{"d_expert": 96, "activation": "swiglu", "moe_layers": [0, 1, 2, 3, 4, 5, 6, 7, 8, 9], "router_score": "softmax", "balance_bias": false, "n_head": 8, "norm_eps": 1e-05, "positions": "rope", "parallel_block": false, "init_std_qkv": 0.0219, "beta1": 0.95, "doc_mask": true, "dataset": "wikipedia_en"}
Below are experts of layer 6 (counted from 0) of a mixture-of-experts language model. Rows are named router (the router's row for the expert), down (a neuron's output weights, with its number) and show model dimensions 256-319. Each number is 500 + 40 x the weight over its row's rms, rounded and kept within 0 to 999. Numbers have three digits each.
Before each expert's rows: "comes before" lists some tokens at least twice as common just after its tokens as in all text. This comes from a sample of Wikipedia text that the model never trained on. Tokens count by the router's weight.

# expert 2
comes before: "0", "9", "8", "4", "7", "6"
router:569548543526534505482497512544490451455527440563463498497514516495514502483490436480540546544524493507494509538443549542509511572457559534484452468506511539534503546520450530544502460568532493
down0:475523506515498471481384529482508485478562491561487517480501470582523471444501509494529498568492557488454514492488522493473478457481576506472460579485495484494528484489527505530504488573522475
down1:460481559521469521405487572526475438530506524470545497485450531513501478516500427484497431456487515575484457539439530528463581462482543521527440540524475580482478430515513534516525548554536497
down2:500486456470571519510483492550475506443541462466487469431474543504483500440486443516496505413505570444470494488502492573407441557503495636463499508453501468534567506498558538456579479537409562
down3:499553499441464520463480496513558503452510473493396517452498483485443491540534465464493509459521550557467536474517555502520532523446543460442549474485450482427506447480501484480441503433455556
down4:509460502483488570454500460459538521525509569477481491485459550521427513605508478497550537571507449456488457560492505486522486497524500482515482522572523530516499456523558527487523466515477473
down5:525504532476502523435378545535533504452443495514477519553495510477455474534461484479513475508452463503507558409475497517544509500483487517417512429438531407526517441501466510455518587500519474
down6:431492487512531502455513510490518495494506425468477522463543488484505450532508437558499494424570485471531543553436498510469500521526512555490519505540523525521523477549466543531481535502425538
down7:431541583471500493493558437498567525521479490460480494480514422508495430533492514502471454495514458484562439515472546531495466503487506485476517484473534494598559428530519435504506468480455545
down8:539428504515511535569493505539492523460548516517487452564571544519525503507509558512504472467423489579513440522543458490452480496492533519390438549538490514454420538494460565486448519425410517
down9:541534494461469495537515465572541465477495498531524440518507442493472465505510507487437457512517521387465454425539487478511548519446465479431501488467487483475463450473523518501522466469498406
down10:525543565505504500518455519530554471469490419511520466497600426437547544564546449498538482459484495517465464505486485543492407457453519482428509569522478556524471528535437511523592537543474464
down11:508453518517487590486522456534533431442501487515495484480512519431475457553492443444555494529498449461436537490493578488540439477410507499453485470425538521583497504570504562481445494504528479
down12:446485473489532523563454588530557580434457495468544549530504501574399566481423443457534483557521474536508580531556448468559500405499562454506456517451491484575544534495554531497513524526496573

# expert 10
comes before: "0", "1", "2", "9", "8", "3"
router:506553532500519476505538476456558614469523518483465520447487429516454497541538540477497509509499497580465592473482568447533511504489466550447514514549507493565483448533469511434499495524521481
down0:566564483451499472546519488480481471588491474482526412557361492494524532501534515468563549514494494475514535495491524478491558540522469515516484470537506458500481498540523471460529458493507500
down1:534489560518547552491536543557522523443511511406468485516510474524466560501502535548500547500528495511517491508483503510477528503489459532504459539511496447447525464516501499421512531541459515
down2:446491430502532578482472562508502469482539416495433468491487515570503467523551544391472477539453502510470515541481541489492521573480471508539501470497595552548500483441473446521548505514502504
down3:483572468520542563524454496429534444453484502438512531467505522522522498510496589514481488443497485546499497557480446441545474483455474554511487491587574435433605512476504492461494504520463537
down4:539468502539551482492520549496602451462497484554532509510515414465528504530483481447577548475511536545537547516467459446500494391491595467443550537471486563487532520516473487494488508512578494
down5:486439509514466497514419554550531488496464475523478525496518490474497490514492491501466483554552512489422531489484530463492500500523450483455425494516545495498440477516512504434508467484502540
down6:520504416439443591500563469430485443454510458528617420531456523523461513507503488561496461541470573457468520540566505510549423614445508561505474533514551439589483481476479506532492549453499525
down7:589477430397452438474436486526458508544496512419462481522578513588479437546532554529527443517504504617501540467571461485512504546396514502480518420511502544411379490476519467497527502522511467
down8:578549503502542500589442553481482484528499463503548476552497498452481487513538534483519480553478536458523565427478515507495493479473491521510455477525535504532520495506457468447541543536546578
down9:571502487465527524514443478499507555491523432520526512498510585469492541523510465485495476518509442458432433496487490532459493508476492491484514524515487503432463448441438535519468483535609478
down10:475476507462392558501547476455472461503400425518459485505547479449583465509528507476580509518491499567517518481530468500471529545478516492497514503499446502514461470440455494509461499494539435
down11:564534504488539475505482480496447463504498520490514454487500468572535497509534476499448484500515557467408538516497557528536538504442510517501588484540527472463506517496484495479552479512501473
down12:533424548491527507442416554477575499510474490502492489532515488598508490504520510469500553519516517560577509489548479506533468430496580457442479479490548446456420491552480503544510507515528506

# expert 0
comes before: "1", "2", "0", "9", "3", "8"
router:501487511524534465543541497468481534511509539476507503475453496501517527529496519502520499507512486509475467511474550479517547544510486545539474490511480512490503439522492489522464541516451519
down0:556522503510544548472521491472409512481494527538544500498482499502543498513539474514478498539441468511489512530530524503520511432539407484506463518452467555487514460495546519434490458480519547
down1:488577467462448504580401535511502489515502500460548595538493471446603487496522506468484434516479525508468514522515486488560485552490459493460486454484551472488596509515530544559544544487526485
down2:511521532476465532429466439494519460533425515463475557453487472518557468498472476494495409495491527485466554501534448560443443536445512516544478533498475497499512559489473573545475524496525535
down3:492521502457518569529481448511501538437493573513471495417515488523439472551548568475514550554530435466441584454497578505480546481582476492547505437502494552471421508548507500430497605497530585
down4:497510508532529469510497579540558490520469498468450497549519533518471405473514510457494458424533483548467513400511492492562446538532550525483465493547534572454493518584467593515506486494494519
down5:505433474495486500458472544462478453524451579433428517525513523469514486453559446562492557513522540563459532511530499452483466475504534476502438432513559515500508415469435372495494602465540483
down6:570440498538466443502531532450494526492560524497531433509454514503480451500537533503517534500511429534482505485482544492582560450472493490456464521427501421584521558482461531534526540419521492
down7:430565543521498485518527476485543506468447509502590524467501504569479452572498526495482461493499467547573478520519491577524541546475489495512476469461472463519590501520519355473566496461425543
down8:448507548503556471539516484473536490473464566541495511483525503465512501496422554482463538545442569551457458541486518511449474528629499577517448494525464492506575542505487516512541507524486475
down9:497526565484536502507514428540527508523535544450490492468472479474443538432574482493498542555485540452521460538533443563525468559517437479489546511500514485497450498510526493463496478474516541
down10:448556487604533451515506528531547503523474529489488480465532450553512524510503472449547521499468515491417499481354479450444508518492559521478479601483553458510509448501448420546537432531528491
down11:456502479439513541451499509533509536547489478534431516481562534460502511489551480485478561528521510445497521505519455523498509428513502511437560479514510505431498486506539499492509561443515497
down12:606501478495502436495578494466491536437514563441495465550575500476498522474495561515482492512495543449468557421486515493492448502500508484450525531509571457462536428504551474470507492531464473